Experts of a small language model: 9 layers, 64 experts in each of 8 layers.
Below are experts of layer 6 (counted from 0) of a mixture-of-experts language model. Rows are named router (the router's row for the expert) and show model dimensions 224-279. Each number is 500 + 40 x the weight over its row's rms, rounded and kept within 0 to 999. Numbers have three digits each.
After each expert's rows: "gets" lists some tokens that make up at least twice as much of what it gets as of all text; "comes after" lists some tokens at least twice as common just before its tokens as in all text. This comes from a sample of Wikipedia text that the model never trained on. Tokens count by the router's weight.

# expert 26
router:466566561507494474451510544506544551528534464522442472503543433542454477488487424493488495428470529506545553506450439525501490437558484469498504512534531543482503512558
gets: ",", " and", " He", "),", " he", " was"
comes after: ",", " and", " well", " The", "),", " He"

# expert 61
router:564406501455493558521456584560440489533531545506505502483473529494483458513522416481482498504552507518480552500611472521531500550493518477489480475500483545546558490542
gets: "-", " had", " first", " have", " a", " as"
comes after: " \"", "-", " a", " was", " as", " is"

# expert 45
router:392538489457525553418558508415474483443445522503490483490528474431493462474588496504472497526480486491506494526469553534506517520415506512612504587496575550479465514428
gets: " a", "-", " that", " where", " and", " which"
comes after: ",", "\n", " by", " is", " that", " as"

# expert 52
router:504543486487523533541439521386428479493543566507489540418553485515473518561474463499520515505546524493472488556453505528518493527537491588504527569491476503515492466473
gets: " to", " would", " not", " will", " can", "'t"
comes after: " the", " The", " \"", "The", " able", "'s"

# expert 30
router:522489379505562540493456461497444501554509503473523489568553481557484489440416526510528520432536537473493570533504584437485534476466483467507540562498442489486509512477
gets: " (", " a", "–", " known", " an", "born"
comes after: "-", " is", " was", " =", " as", "=="

# expert 21
router:555513553547518545485472498525425515433509511481459442508500472459553457453398511517470471504536519434515463412472412495473477450522490486478447476500480446534458512486
gets: "==", " his", " (", "–", " in", "'s"
comes after: "\n", "==", " on", " /", "W", "On"

# expert 17
router:536460462581507568464465619471426452526506576503511463530560536415426541531498502524574485533466476480588449495488449485478528501545578496534497522556521377474474485429
gets: "-", " 1", " in", "–", " 2", " to"
comes after: " |", "–", " first", " on", " second", " over"

# expert 2
router:506514475500526404459510489496470466529508501493469530555524577515486482565497565570455567497459535578495566491505524421484456525523471562526455533522508522540414483533
gets: ".", "\n", ",", ":", " and", " as"
comes after: ".", "\n", ",", "==", " ==", " ==="

# expert 53
router:499547488510483464452513546504467484497564490551540528491506502571409421500505538538561512481527539548537479516509494433467453569500512548541521468478524443432528550547
gets: " the", ",", " United", "th", " San", " County"
comes after: " in", " of", " the", " at", " to", " on"

# expert 33
router:532548518532428544520550560479535482546551533531393542483476484514437444472435537426482427475524508481466533507456492497491445551537472465441464411494481539544463552453
gets: ".", "==", "s", "ian", " American", " military"
comes after: " the", " of", "==", " and", "===", " for"

# expert 50
router:515461490521532507506488503491521511523577434503479488521481475498514534469426554521535490529507428518429531538476500444503544443555473465562532504525487348516429448522
gets: " the", " The", "The", " (", " this", " a"
comes after: ".", " of", " in", " during", " that", " for"

# expert 43
router:497469508445510495529530455439528508548522481497471485482506461454495436448544474526503450563498475535405487513455511516536533507509496517533552468456560495566424468494
gets: "|", "-", " in", " of", " on", " \""
comes after: "\n", "\"", " 4", " 3", " 5", " 7"

# expert 49
router:511509438530466497438548518517546560495496568484475505488521473466505495464496511541482482468473520509537473505540511455456493517445571483483503457549544519480565488519
gets: " |", "|", ":", " The", " by", " 0"
comes after: " |", " 0", ":", " 1", " by", "–"

# expert 23
router:506515521527508519508547410499466552509500497528520458491486503542472501481463461488597463499487526500561497529483524537484519459483477505521481539471441456538504518514
gets: "'s", " his", " the", " their", " a", " its"
comes after: " a", " of", "-", " the", " an", "'s"